Weights of a small mixture-of-experts language model, trained from scratch on English Wikipedia.
Size: width 224, vocabulary 27312.
Experts: 64 experts in each of 9 layers, 64 SwiGLU neurons an expert, 4 picks a token, a sigmoid router.
Training: a variant of Adam for the experts, 8359 steps.
Below are experts of layer 4 (counted from 0) of a mixture-of-experts language model. Rows are named router (the router's row for the expert), gate (a neuron's input weights, with its number), up (a neuron's input weights, with its number), down (a neuron's output weights, with its number) and show model dimensions 112-223. Each number is 200 + 30 x the weight over its row's rms, rounded and kept within 0 to 999.
Before each expert's rows: a language model's description of what the expert responds to; "comes before" lists some tokens at least twice as common just after its tokens as in all text. This comes from a sample of Wikipedia text that the model never trained on. Tokens count by the router's weight.

# expert 58
Description: Verbs and participles. Past participles and verbs after was, to, he, such as used, known, released, founded, and verb suffixes -ize, -owed.
comes before: " to", " in", " by", " the", " that", " a"
router,200,245,167,251,142,159,229,202,205,159,181,192,177,157,205,174,223,231,236,177,225,183,146,232,191,204,236,162,187,228,195,160,191,257,215,234,177,187,190,257,196,177,180,156,150,165,236,209,204,226,205,262,177,192,193,196,164,186,219,228,226,176,203,213,174,179,203,177,144,158,138,169,169,227,182,275,227,232,241,204,195,228,148,204,202,195,222,165,214,212,162,197,177,194,197,236,207,191,204,229,180,215,192,174,203,265,153,234,228,181,252,156
gate2,253,159,190,264,214,184,159,188,209,174,232,182,159,215,155,199,226,237,276,160,212,211,144,233,192,233,248,180,236,267,168,200,200,185,208,158,139,169,202,208,185,193,212,147,171,177,199,251,227,192,209,242,178,212,193,149,212,189,201,204,226,259,202,185,171,218,184,191,159,217,155,178,173,179,240,228,226,289,261,233,250,225,197,215,190,194,207,189,188,179,124,183,180,196,213,249,169,189,228,221,230,184,157,211,191,203,161,192,228,191,186,221
up2,245,183,144,196,228,214,148,210,178,186,195,127,216,207,170,200,179,222,241,192,179,178,176,182,214,191,214,151,198,216,242,216,240,192,222,150,215,193,196,216,166,212,204,197,158,179,195,213,189,208,178,234,207,224,178,146,220,233,196,198,261,229,214,185,199,199,192,239,184,139,200,178,226,136,223,167,214,222,228,230,212,191,174,224,208,203,219,196,222,230,154,227,175,190,268,205,213,261,191,231,207,197,147,194,175,197,218,245,188,152,169,163
down2,169,191,198,210,248,213,234,162,158,202,199,186,195,241,178,199,167,238,226,185,272,182,151,178,185,217,229,196,209,167,161,212,187,225,244,176,209,197,167,181,212,206,170,196,192,205,204,252,204,172,150,145,226,276,187,197,217,186,148,224,240,170,243,239,216,226,184,173,206,195,205,201,203,231,194,189,208,207,176,198,213,188,170,215,189,168,140,203,196,167,180,194,215,185,198,228,203,134,174,245,221,216,212,199,181,170,232,181,180,240,193,210
gate3,213,197,236,191,171,178,220,216,221,173,149,188,225,225,147,232,227,221,249,173,171,203,222,167,241,231,191,161,195,253,220,193,188,161,206,191,204,213,232,172,245,153,167,178,171,160,217,210,151,181,190,246,166,178,175,227,227,217,191,175,228,248,189,188,166,177,196,177,164,177,199,179,200,227,218,221,196,205,238,201,170,250,169,265,215,169,246,200,136,224,177,216,203,195,150,216,221,213,212,206,208,252,206,144,187,211,144,169,169,226,262,196
up3,197,157,179,225,224,226,179,186,189,236,281,157,204,204,190,163,205,221,156,206,169,204,213,203,182,148,218,254,218,170,180,190,207,236,159,185,234,175,177,220,164,258,239,251,217,238,205,213,254,182,200,144,205,219,196,156,180,199,218,233,125,185,173,238,210,239,180,208,183,277,194,221,172,163,187,183,182,214,156,221,252,199,283,158,226,223,234,172,222,187,234,169,177,166,209,187,197,193,240,178,195,149,191,240,187,195,220,188,240,175,163,232
down3,212,211,213,185,208,210,207,209,152,241,216,175,217,216,162,181,202,134,141,195,129,189,242,207,260,181,257,198,228,177,198,195,199,186,150,184,203,228,138,189,182,165,228,195,188,186,220,189,230,197,198,200,162,157,138,163,207,207,212,211,191,237,206,207,250,231,177,213,190,183,153,187,261,159,244,175,233,240,238,230,200,160,236,214,219,233,250,142,191,174,176,218,172,191,221,268,207,214,189,226,214,166,118,185,232,160,199,192,185,183,197,180
gate4,196,221,193,221,176,209,175,223,177,168,197,157,225,207,234,238,254,240,213,228,221,221,156,175,248,176,197,221,217,164,241,190,219,168,247,236,125,190,161,215,190,228,151,265,232,173,213,187,166,182,176,188,191,213,212,230,171,154,227,171,198,161,203,159,248,124,177,141,226,177,232,196,199,241,187,183,189,221,188,201,223,249,191,200,195,235,202,168,182,203,196,186,165,152,155,204,240,160,185,187,158,147,202,201,165,149,197,182,269,211,231,198
up4,162,158,218,155,221,183,226,228,188,188,255,169,188,268,190,178,173,255,167,200,157,175,224,233,156,263,237,153,208,235,187,235,170,184,204,108,255,182,206,180,208,191,165,157,181,204,165,192,211,220,215,216,185,182,199,214,202,240,206,248,161,207,164,209,204,245,220,227,178,233,177,144,213,169,231,161,201,173,212,172,234,140,210,201,232,192,178,216,169,178,188,189,249,206,225,229,171,248,242,192,206,210,164,217,231,181,230,166,184,168,143,200
down4,201,167,217,169,226,199,160,239,172,218,152,234,236,163,199,217,208,178,175,211,204,200,255,180,199,242,249,186,212,223,225,200,152,143,148,215,174,207,168,181,143,200,243,176,220,209,209,259,177,213,253,152,212,185,187,245,201,224,199,210,215,224,196,180,202,195,198,195,168,218,197,141,171,189,251,173,205,209,206,236,196,205,210,175,238,196,247,188,204,180,186,199,222,217,215,272,135,193,205,192,180,196,182,182,202,226,155,192,194,215,154,222
gate5,191,199,215,253,193,234,180,186,166,159,241,196,185,200,159,204,171,208,173,246,227,156,193,204,233,168,157,177,251,235,224,230,223,202,227,207,222,215,232,205,203,182,148,237,175,134,179,220,199,180,249,236,186,195,260,246,199,219,181,189,225,223,194,134,209,291,189,207,203,210,173,203,202,169,187,243,218,228,213,168,194,231,172,122,224,187,248,167,241,217,143,148,149,213,238,183,199,222,167,178,195,221,186,182,258,191,144,225,189,175,211,205
up5,182,212,206,249,216,200,231,176,217,165,267,173,187,211,218,179,192,206,217,176,237,190,160,239,208,181,204,198,249,225,224,211,149,213,243,175,197,122,235,222,161,219,227,233,187,199,214,242,182,165,236,255,222,241,179,220,188,224,187,219,227,220,195,141,175,223,184,185,158,184,171,230,204,217,178,223,203,223,185,200,213,252,167,158,207,215,191,145,198,202,179,219,171,199,245,205,145,221,190,189,233,168,239,204,219,201,158,248,245,214,196,225
down5,203,232,177,157,210,183,238,159,235,154,219,180,161,182,197,168,147,210,219,170,227,178,111,223,191,216,210,199,159,187,208,201,172,216,221,202,183,192,174,224,212,254,239,200,230,236,197,181,162,230,259,284,192,194,152,197,132,233,158,205,243,214,201,167,224,178,232,221,196,146,202,249,176,189,173,238,205,193,193,259,217,208,233,237,197,157,200,179,162,216,229,229,173,186,203,177,207,183,220,236,208,259,231,181,156,243,182,205,164,143,181,225
gate6,176,245,170,210,161,256,235,222,186,114,215,168,225,171,196,191,186,159,210,199,199,169,187,194,208,172,177,171,128,205,235,223,157,208,162,199,300,214,223,239,253,213,245,158,173,229,238,163,238,160,237,187,171,206,210,198,200,195,187,193,191,188,156,237,165,205,235,170,161,181,196,157,205,239,262,243,212,175,185,184,231,175,235,251,166,152,206,182,234,192,180,168,204,194,220,176,165,142,191,189,172,180,244,216,246,249,176,230,174,224,187,174
up6,241,158,208,200,224,175,248,189,221,203,233,211,206,245,159,153,194,194,208,181,164,196,188,186,174,239,183,157,229,216,203,223,148,170,212,200,136,220,208,190,193,151,188,259,211,181,176,249,188,191,192,186,185,133,251,275,190,240,211,197,188,244,161,195,272,216,197,216,218,210,188,224,233,220,241,261,180,202,200,191,200,197,217,217,181,201,194,245,215,154,266,266,199,218,182,186,191,240,185,163,164,198,170,174,195,195,247,161,214,201,221,237
down6,215,262,220,210,179,226,136,185,228,189,160,243,206,142,254,193,209,191,205,186,195,208,201,223,221,167,209,204,158,159,226,227,202,209,219,196,211,215,225,204,196,203,193,199,207,199,242,181,195,181,177,252,179,215,198,168,170,110,256,262,208,185,203,145,236,141,152,186,209,191,214,180,141,191,213,233,186,238,201,199,171,220,241,203,210,202,217,203,218,202,106,127,196,199,189,160,241,233,230,178,208,207,196,214,201,224,215,176,208,158,206,186
gate7,175,211,121,173,156,203,214,184,211,231,162,187,159,188,223,268,201,171,250,235,199,157,196,199,298,218,213,185,194,184,176,204,212,233,225,175,188,221,224,171,181,197,152,221,211,161,174,194,271,239,192,208,212,221,192,148,213,219,176,229,233,260,203,202,189,126,213,161,146,144,249,200,196,190,154,190,234,207,177,182,167,192,204,201,217,177,169,230,164,244,117,177,199,218,236,156,190,216,155,176,218,175,250,170,186,218,188,222,232,185,238,198
up7,210,167,220,190,195,199,185,187,189,178,189,204,222,266,243,204,211,161,176,249,213,190,266,175,192,110,140,252,205,215,177,264,193,205,196,234,170,300,226,141,209,188,265,203,204,189,171,127,140,136,199,215,220,197,242,216,191,215,171,157,138,190,187,205,234,190,206,211,187,167,205,214,212,167,238,188,228,199,208,197,225,210,171,232,210,214,217,207,205,230,185,206,235,251,188,216,148,227,157,243,248,188,194,214,243,130,188,162,166,231,252,188
down7,177,243,194,211,255,235,244,228,205,191,179,180,178,171,185,254,249,163,224,205,202,207,156,180,214,221,219,163,201,192,238,168,184,210,230,181,241,224,182,170,146,196,173,188,235,210,147,228,202,243,182,233,193,150,151,198,185,208,221,259,232,190,209,180,160,175,197,187,199,146,213,174,202,197,218,194,218,223,166,200,180,162,238,150,129,207,200,210,244,155,184,190,152,193,166,211,230,238,230,145,150,223,162,164,175,215,213,205,222,220,159,230
gate8,188,242,167,137,208,248,242,190,212,192,165,216,156,187,185,167,164,181,182,199,182,171,218,150,205,187,219,207,201,225,185,140,193,242,244,219,194,171,174,170,178,230,185,235,224,178,164,184,156,217,194,217,172,235,193,170,180,180,195,227,234,205,271,215,159,234,251,207,175,214,238,197,193,184,186,199,251,247,164,203,178,234,197,217,190,189,174,161,183,216,203,213,184,234,213,177,247,248,184,244,204,225,225,229,148,262,195,229,231,208,241,224
up8,167,247,193,228,201,227,219,170,168,212,191,233,172,165,218,193,223,172,227,165,227,147,183,223,190,231,164,188,195,211,209,208,211,176,201,244,190,147,202,234,219,225,186,156,208,158,157,220,203,192,202,192,186,218,153,199,188,191,182,190,222,234,195,202,196,272,180,205,195,173,206,229,221,261,143,217,181,157,215,233,217,191,224,198,240,143,188,185,171,203,191,243,205,176,171,196,273,194,196,248,202,174,215,179,205,246,145,256,225,232,262,246
down8,226,152,224,227,174,154,179,208,230,259,190,198,186,260,221,149,201,180,142,197,182,225,196,193,219,169,191,205,181,246,217,231,171,188,144,176,199,234,154,227,231,161,208,203,199,218,245,169,130,199,212,248,252,215,170,263,212,199,204,188,213,179,203,187,209,191,200,214,202,188,220,140,200,236,221,202,180,170,167,171,179,148,210,207,169,215,246,245,233,204,241,182,151,240,218,149,184,193,222,243,191,237,205,219,172,186,212,171,143,216,221,148
gate9,179,135,182,211,232,220,234,230,150,205,211,179,178,145,231,137,191,205,160,188,197,209,197,157,179,182,169,220,170,206,216,246,202,190,190,203,249,192,207,211,191,165,246,181,222,203,220,198,222,201,205,159,148,198,194,227,156,227,196,142,166,199,180,228,183,171,206,174,161,217,167,231,190,210,245,195,257,220,207,174,248,244,225,185,231,208,217,171,184,172,247,271,253,237,228,205,230,176,156,157,199,202,236,147,215,198,160,230,184,271,226,190
up9,172,189,167,242,234,181,255,194,160,195,225,145,218,205,175,147,233,154,155,194,191,239,201,182,132,179,254,211,217,195,211,178,199,229,175,181,203,196,189,184,199,165,230,163,204,183,220,254,223,174,167,160,160,218,281,226,207,221,211,173,153,195,192,231,215,216,163,147,187,223,215,246,187,218,217,206,244,210,208,140,223,228,172,220,193,218,188,235,219,196,165,236,232,279,202,189,218,208,185,193,188,238,170,162,141,205,169,217,221,254,174,180
down9,182,211,198,163,249,189,210,182,195,154,190,230,164,199,194,196,191,154,224,195,150,203,177,192,255,198,195,262,208,158,165,191,201,178,222,199,224,173,141,181,211,134,214,210,234,196,227,197,175,261,178,242,200,225,202,220,238,155,156,158,225,193,171,214,192,156,269,201,171,201,207,182,255,205,180,205,191,205,211,200,112,210,188,158,193,228,185,191,249,194,235,173,215,155,178,77,188,225,180,223,209,179,218,199,209,252,180,217,208,188,217,175
gate10,143,196,169,235,178,213,182,263,233,189,220,197,207,172,202,188,187,198,242,150,247,219,178,212,210,215,217,214,121,271,214,237,203,188,162,155,192,181,230,236,259,218,246,178,210,226,199,234,153,260,166,234,192,222,167,174,199,200,196,233,231,234,234,155,162,195,228,245,211,238,153,156,225,158,172,203,253,200,200,232,176,207,252,214,179,236,220,220,236,221,230,195,203,179,178,222,154,241,227,214,136,232,182,195,189,277,148,225,201,242,195,186
up10,222,219,221,183,186,169,219,199,199,195,190,230,216,198,231,238,193,188,127,231,173,214,217,182,162,166,153,177,212,201,233,177,191,237,206,178,215,208,184,147,160,181,194,223,198,234,252,139,194,176,164,210,211,174,245,263,215,181,193,159,157,165,210,224,257,192,174,190,173,195,192,219,173,201,201,200,144,161,232,172,202,200,176,203,195,224,206,216,175,176,222,192,268,181,173,208,228,186,229,206,245,224,155,194,257,148,251,182,224,173,195,199
down10,173,218,237,210,199,218,160,177,188,164,227,208,148,228,234,159,222,186,261,173,226,221,167,227,176,188,227,228,168,175,196,183,233,214,118,182,182,198,203,202,239,200,203,203,221,185,203,244,203,180,259,227,153,166,175,227,152,210,266,260,205,236,183,159,197,179,203,191,185,281,159,161,198,228,192,209,237,196,186,199,195,193,216,220,217,220,220,227,231,227,218,195,204,224,202,310,186,240,189,206,209,257,207,190,211,286,203,182,183,170,200,160
gate11,220,239,106,187,229,187,187,195,200,205,197,166,186,218,232,235,192,177,220,215,258,185,242,201,256,158,180,231,208,181,173,212,205,195,231,217,216,204,243,192,205,196,186,220,181,191,217,151,166,191,242,195,171,204,239,174,180,207,179,213,159,206,201,184,207,190,156,130,197,168,222,180,187,195,199,263,232,161,175,282,181,175,177,207,192,173,161,222,230,194,244,198,202,246,236,227,150,195,167,249,239,194,155,234,190,201,223,223,182,227,172,173
up11,211,160,179,197,218,189,207,224,189,172,248,183,224,141,181,203,170,216,164,138,193,168,263,210,177,160,194,151,187,201,248,215,180,170,201,233,161,178,232,195,287,192,169,214,215,173,172,144,184,162,147,170,250,223,216,215,201,207,207,221,227,178,209,188,213,229,159,218,198,211,179,159,239,190,220,169,195,197,195,167,208,204,110,247,234,218,207,174,206,212,221,198,192,160,123,241,163,223,215,255,247,208,184,251,207,169,154,228,190,167,227,228
down11,171,242,184,186,229,215,236,177,181,208,178,190,177,201,209,223,199,201,197,244,211,208,143,237,220,240,172,212,212,227,184,163,195,237,211,164,207,187,141,219,226,245,240,162,184,234,246,229,222,234,215,166,223,218,210,250,178,184,178,210,207,177,175,194,198,208,225,205,205,239,196,173,194,186,162,246,185,216,225,243,177,203,236,232,190,147,179,244,188,214,220,151,169,217,206,127,172,193,171,99,217,197,230,181,166,204,235,189,179,228,189,213
gate12,193,158,255,224,207,189,211,194,209,159,217,220,188,163,104,168,178,220,203,234,189,236,233,165,198,194,192,245,241,239,220,188,236,200,199,222,264,265,195,210,196,181,195,214,131,142,201,214,176,197,194,207,228,143,237,224,192,211,225,130,219,168,198,157,234,191,182,168,248,240,194,189,221,221,211,218,246,194,255,242,226,161,171,162,210,187,244,195,255,242,168,158,227,201,227,206,219,221,148,224,151,226,162,214,190,188,203,204,221,171,209,217
up12,150,231,211,212,170,242,170,181,197,182,213,213,215,223,232,265,226,188,146,199,200,219,191,197,220,203,218,191,175,202,220,236,159,184,227,186,163,163,201,218,214,153,173,160,215,243,238,189,250,166,166,151,228,163,211,187,238,224,220,232,154,224,180,195,224,184,209,239,149,207,176,196,141,191,164,164,187,207,160,171,208,199,226,172,216,224,182,167,187,181,187,207,164,239,146,203,193,191,246,179,236,231,186,182,211,159,200,224,193,222,176,198
down12,198,210,178,225,139,162,193,202,156,150,178,225,212,150,221,191,222,159,233,234,207,218,263,176,239,213,183,218,243,114,215,185,177,221,250,225,248,215,208,214,222,182,162,238,161,206,158,194,211,200,164,181,185,207,162,221,164,200,139,224,181,188,174,220,186,164,169,202,192,199,235,177,237,193,182,247,212,190,202,178,246,200,168,218,210,208,182,175,261,211,229,189,217,149,224,117,229,204,168,264,160,217,203,225,164,200,220,125,220,222,226,190
gate13,142,180,193,164,210,227,183,217,140,207,250,200,180,208,169,241,220,212,116,220,199,194,173,262,176,188,218,176,195,201,206,203,216,165,169,178,231,128,185,185,198,247,152,195,206,209,138,174,199,241,240,245,195,253,183,202,207,160,235,223,219,185,166,197,230,168,169,177,185,163,119,207,203,193,170,201,187,138,247,215,229,183,147,156,223,166,155,232,229,151,201,171,182,214,224,177,185,195,230,228,223,249,204,197,191,276,238,211,262,203,184,145
up13,194,183,191,169,204,211,206,199,241,181,235,154,206,190,191,245,222,274,126,149,211,222,156,211,239,185,199,203,243,247,145,211,215,174,172,138,177,162,169,165,207,269,190,183,215,233,203,168,186,204,189,191,190,226,170,175,208,152,193,238,168,189,135,180,225,209,200,201,256,178,184,219,207,221,174,166,210,193,182,214,196,208,151,132,216,223,180,242,199,111,175,211,283,191,187,217,246,181,234,210,223,241,207,236,199,252,208,249,200,168,217,229
down13,185,197,164,216,138,177,198,172,233,194,140,229,261,218,177,187,210,167,229,152,219,202,207,295,241,186,171,201,224,198,150,152,209,171,187,211,178,133,233,223,205,220,168,200,224,168,177,194,238,196,177,234,192,241,168,210,219,180,138,203,165,179,228,202,214,193,176,235,179,159,218,236,233,228,175,246,201,121,185,170,179,221,186,193,194,196,187,174,184,233,219,197,266,193,260,118,198,164,240,176,219,201,241,266,219,168,185,178,195,224,206,226
gate14,196,225,186,196,219,224,265,245,189,214,111,223,204,181,207,194,220,234,138,211,218,177,171,148,183,174,211,172,179,219,237,207,239,218,228,157,235,202,217,219,218,208,175,233,203,202,227,210,123,177,213,247,189,221,212,203,200,195,236,165,211,135,216,222,191,179,165,177,185,192,206,189,220,195,184,206,209,206,211,176,227,193,166,215,161,222,226,172,175,208,165,141,189,205,276,186,177,188,196,169,178,227,205,215,251,227,181,184,213,243,182,241
up14,236,241,175,194,197,197,236,207,220,250,161,196,252,226,231,190,260,226,178,187,252,200,184,129,182,164,201,193,212,175,215,186,253,249,193,196,221,175,209,229,177,196,195,215,209,193,215,231,163,218,202,206,211,226,246,155,180,202,199,189,231,202,234,211,163,169,169,168,207,227,226,150,183,216,204,222,227,175,225,175,170,122,163,248,191,215,193,189,221,143,219,146,209,233,273,172,210,151,179,193,175,189,271,185,238,250,205,219,185,233,184,191
down14,239,180,151,185,212,217,197,189,226,211,294,195,193,211,244,163,203,179,202,189,171,144,196,240,243,187,160,208,173,257,220,162,175,206,216,226,94,178,136,214,192,161,205,167,285,234,223,255,188,184,259,212,176,210,169,193,182,270,162,215,208,185,223,184,187,183,180,273,181,191,224,160,218,172,180,207,198,181,146,200,184,185,192,195,214,224,203,207,181,218,201,201,161,198,213,193,207,190,167,254,206,218,186,224,194,220,185,235,156,231,211,196
gate15,194,219,208,183,234,235,186,212,178,157,155,197,201,203,193,171,220,202,225,240,192,111,162,224,217,156,246,181,217,223,224,194,189,235,275,185,182,172,226,195,202,229,222,247,208,173,186,240,196,188,234,204,177,252,202,189,123,188,184,237,221,225,187,177,208,188,219,190,193,189,209,206,211,180,179,244,190,208,214,194,227,260,253,191,175,219,232,203,197,220,100,156,146,249,230,181,224,206,198,220,166,231,225,157,211,273,174,221,237,198,219,211
up15,207,219,186,197,164,215,197,235,185,200,101,151,159,218,204,226,244,235,191,175,205,215,159,223,232,223,236,175,204,166,188,250,192,227,226,196,219,201,222,213,196,244,255,207,181,171,201,220,218,259,193,257,220,223,176,200,173,225,207,233,253,211,191,151,212,152,192,249,260,198,210,212,217,233,211,234,228,208,243,230,257,202,237,213,198,225,209,186,188,193,161,187,210,195,302,180,225,214,248,143,175,181,193,170,226,213,210,223,245,171,174,255
down15,212,199,235,188,199,164,197,190,230,207,208,173,152,188,208,187,171,216,160,172,173,127,174,213,199,184,164,204,149,192,254,215,210,224,176,244,184,238,217,198,182,172,175,178,183,205,185,180,249,144,144,161,239,152,205,236,238,201,209,157,203,141,228,207,243,237,251,190,208,137,206,194,217,207,173,210,146,239,153,147,159,203,187,185,216,191,212,212,230,193,175,244,200,182,185,157,216,231,146,221,193,213,183,245,234,145,278,172,225,157,211,171
gate16,189,209,181,199,198,169,197,221,215,143,201,162,158,201,181,181,213,246,121,237,147,221,196,194,226,164,244,226,200,160,218,200,195,167,161,139,302,189,125,220,219,214,239,195,200,186,190,194,158,207,216,250,183,234,251,195,206,231,176,230,214,229,189,213,210,223,222,194,208,213,226,120,157,177,209,175,186,172,169,202,264,232,169,200,243,145,216,222,182,207,200,203,190,176,205,187,225,206,197,225,231,153,197,199,232,175,225,245,238,208,253,192
up16,230,242,179,249,206,209,251,210,160,198,213,235,206,178,177,222,202,179,197,228,202,185,226,216,219,248,200,191,155,215,232,173,214,170,198,189,231,181,172,202,208,237,209,190,192,141,206,158,184,212,175,173,217,208,216,171,322,164,168,193,203,177,210,174,189,222,184,179,239,209,215,140,207,245,216,201,227,162,205,200,159,141,191,228,148,220,178,157,173,161,206,196,146,227,212,200,175,201,166,174,202,267,264,200,255,187,166,210,256,215,153,163
down16,182,195,244,143,174,199,207,206,186,255,210,125,268,213,159,193,183,226,179,225,210,220,203,171,177,205,190,233,219,203,216,231,197,235,211,181,223,203,190,181,210,236,187,210,223,191,188,215,214,198,181,200,226,178,238,201,169,241,241,117,211,220,161,195,187,248,147,187,216,137,148,197,211,151,179,187,193,191,162,218,202,180,198,189,211,232,221,207,224,254,276,215,193,194,223,223,174,212,204,161,183,227,220,199,138,157,211,212,182,242,198,182
gate17,237,182,223,244,180,240,236,167,211,149,197,154,201,198,201,238,181,168,209,212,198,226,131,207,258,182,150,164,172,211,258,208,165,217,188,215,207,144,197,194,177,211,149,199,218,216,144,217,221,220,205,221,225,200,219,192,190,219,194,240,175,245,195,146,162,213,182,171,207,175,195,163,205,139,218,166,192,189,248,224,187,204,169,215,236,173,191,193,176,148,83,193,178,158,260,216,198,218,238,248,164,147,184,197,193,225,258,192,188,210,147,201
up17,143,240,175,164,169,181,161,212,155,203,176,161,168,200,204,230,201,207,232,177,205,220,237,208,186,200,225,196,217,183,191,188,209,218,163,229,186,219,246,137,209,217,221,215,222,223,156,195,193,186,197,193,193,255,187,219,183,241,215,126,214,184,218,234,176,214,214,210,140,220,215,179,195,257,196,208,220,191,180,174,255,226,217,216,206,236,187,232,198,275,288,163,225,191,187,195,207,223,194,176,209,225,186,184,167,165,141,146,219,235,253,197
down17,196,213,240,236,219,174,251,195,223,209,187,247,238,209,181,242,212,248,202,192,249,280,209,217,218,201,235,227,237,231,226,185,185,165,216,182,210,177,201,218,196,159,215,193,191,214,199,238,190,182,118,173,208,155,171,163,191,153,243,239,179,184,200,165,187,209,223,160,236,264,230,222,187,179,242,148,224,213,190,191,175,204,199,142,235,146,222,197,194,216,199,155,233,196,210,252,214,220,203,200,190,184,139,182,179,187,207,188,228,204,183,215
gate18,184,156,183,199,212,230,178,222,191,215,123,181,171,207,231,196,212,224,186,184,227,268,260,149,204,204,224,191,212,178,208,157,202,167,225,158,169,218,257,184,173,200,155,243,198,240,191,250,140,216,199,197,209,187,241,214,200,257,188,223,215,186,226,224,202,212,195,167,151,194,188,161,185,180,183,233,229,219,201,211,178,219,220,227,197,179,231,188,205,226,226,179,192,222,228,197,205,234,222,191,236,177,219,184,230,244,113,178,237,173,143,207
up18,218,228,173,203,179,187,237,166,202,229,156,141,212,158,177,189,224,204,159,220,184,235,235,225,254,197,226,190,157,238,207,164,174,210,218,159,171,188,236,227,199,174,110,188,194,180,138,214,173,201,181,167,233,155,184,199,198,265,185,275,196,214,226,237,226,209,213,244,225,230,241,160,216,151,218,213,241,261,219,208,198,139,200,172,248,205,236,227,186,229,175,176,191,155,180,197,221,245,238,149,210,208,228,216,227,195,205,236,218,169,155,220
down18,257,181,220,216,194,187,198,203,204,200,216,233,264,196,164,216,191,175,197,183,192,151,249,163,217,167,176,213,221,165,221,188,217,174,201,218,208,197,182,180,169,208,185,201,213,228,217,213,210,152,179,260,272,154,201,204,174,144,186,166,177,172,189,201,187,192,178,228,193,249,146,167,232,180,205,246,168,220,154,186,198,196,206,232,214,199,229,192,216,170,205,171,168,193,197,182,176,191,244,203,224,210,139,193,221,160,217,179,160,211,177,202
gate19,213,165,230,248,194,184,134,195,212,186,207,161,159,192,157,202,233,201,201,184,215,162,193,173,186,158,223,212,245,171,177,203,203,215,190,165,154,193,232,250,259,217,231,210,173,160,174,166,172,178,233,239,211,191,133,223,206,137,184,146,218,215,183,155,218,183,228,233,182,193,165,218,144,222,191,218,198,217,236,169,185,174,179,265,215,175,230,218,206,223,205,174,253,186,226,168,249,241,211,188,192,166,205,146,193,205,111,167,220,232,223,230
up19,196,196,211,196,216,184,147,198,210,165,143,175,177,205,172,179,180,231,219,154,192,187,196,161,198,175,275,192,246,165,165,214,225,199,158,192,160,142,214,250,217,265,240,189,217,176,221,153,171,217,241,203,223,214,196,195,221,195,182,200,220,193,174,160,230,221,188,262,187,179,165,156,229,249,150,269,209,253,240,268,219,172,179,250,181,203,249,195,235,185,222,178,164,202,177,186,210,258,227,231,173,117,228,200,200,200,140,227,212,171,152,178
down19,175,212,201,147,191,223,216,214,166,190,143,211,155,214,259,240,220,180,161,186,207,152,135,215,204,212,196,160,146,201,201,205,210,208,183,251,191,200,188,178,173,199,171,215,196,197,186,197,171,175,189,201,209,203,180,142,198,206,179,255,199,164,174,179,212,152,207,242,197,156,242,238,203,191,171,192,214,173,149,224,162,192,219,167,187,198,211,150,163,220,212,200,213,181,199,109,202,194,206,227,195,181,228,266,173,231,177,217,140,259,180,188
gate20,163,208,172,199,225,232,199,217,170,201,149,184,180,228,218,209,198,199,211,164,240,166,151,192,245,233,239,193,217,241,215,236,198,265,186,168,226,118,237,252,206,203,258,170,189,187,258,201,220,225,275,209,236,233,169,169,221,187,185,217,188,211,196,199,242,182,184,226,239,179,178,221,168,158,203,220,253,198,194,184,176,207,186,210,205,140,199,220,206,178,125,175,184,262,194,176,202,218,192,215,203,207,228,203,205,216,192,211,197,241,165,169
up20,215,168,161,220,194,170,206,209,228,191,177,155,218,219,235,183,221,244,213,222,221,191,217,261,189,162,208,160,142,227,168,251,181,156,190,202,220,205,165,220,206,206,172,212,197,235,236,236,191,158,162,172,166,246,221,208,226,206,202,174,233,186,166,213,226,169,185,185,240,168,251,113,208,242,218,255,204,171,101,169,196,184,223,218,154,203,205,187,188,189,213,231,249,228,191,172,150,179,241,195,199,225,210,210,180,205,194,169,199,204,220,177
down20,250,201,229,171,187,241,219,185,218,255,209,221,222,165,156,220,199,191,188,153,173,192,248,151,215,219,152,235,174,217,227,108,243,247,251,193,235,228,188,183,174,227,174,192,189,183,192,158,177,223,213,171,183,187,178,196,176,223,181,224,173,165,230,180,222,205,212,202,249,227,213,194,227,171,154,146,196,204,244,220,206,244,218,251,238,195,201,201,211,263,262,237,221,164,153,193,260,176,183,224,200,213,142,185,248,164,196,190,199,207,176,246
gate21,154,185,207,179,203,226,178,165,219,174,209,231,222,218,208,205,169,195,214,186,231,218,198,185,156,155,165,163,133,221,205,185,194,159,217,264,136,190,221,124,232,176,168,187,221,173,165,232,132,163,204,181,196,179,225,207,196,209,229,179,201,171,182,214,164,205,232,155,138,198,215,184,244,191,221,198,179,221,219,185,223,263,150,224,203,221,221,158,181,187,194,223,196,237,215,164,165,227,166,227,236,197,143,185,140,180,142,183,211,254,264,237
up21,177,129,233,233,198,200,162,232,236,219,266,209,226,213,129,243,232,198,161,146,187,176,257,217,234,224,233,174,229,151,160,243,249,198,181,188,254,197,183,210,209,239,234,169,168,207,196,162,194,170,187,174,205,202,187,223,200,163,214,197,201,207,158,240,270,235,145,224,213,227,203,235,161,233,207,187,166,196,196,198,188,164,192,195,231,203,230,208,202,136,243,171,215,179,126,204,203,238,194,178,206,191,179,196,148,228,234,183,207,173,171,226
down21,230,197,228,212,157,239,147,167,189,216,191,178,180,199,167,208,210,185,135,191,194,212,246,204,157,166,204,183,259,190,183,233,225,174,158,210,166,201,236,172,221,220,146,210,185,194,227,185,220,144,189,184,149,187,223,133,232,144,220,203,177,227,214,206,237,247,144,180,195,253,225,210,242,192,188,178,126,195,234,222,220,238,194,250,217,257,237,160,212,152,165,220,206,220,259,276,189,244,180,256,217,169,191,228,226,188,216,203,224,170,231,157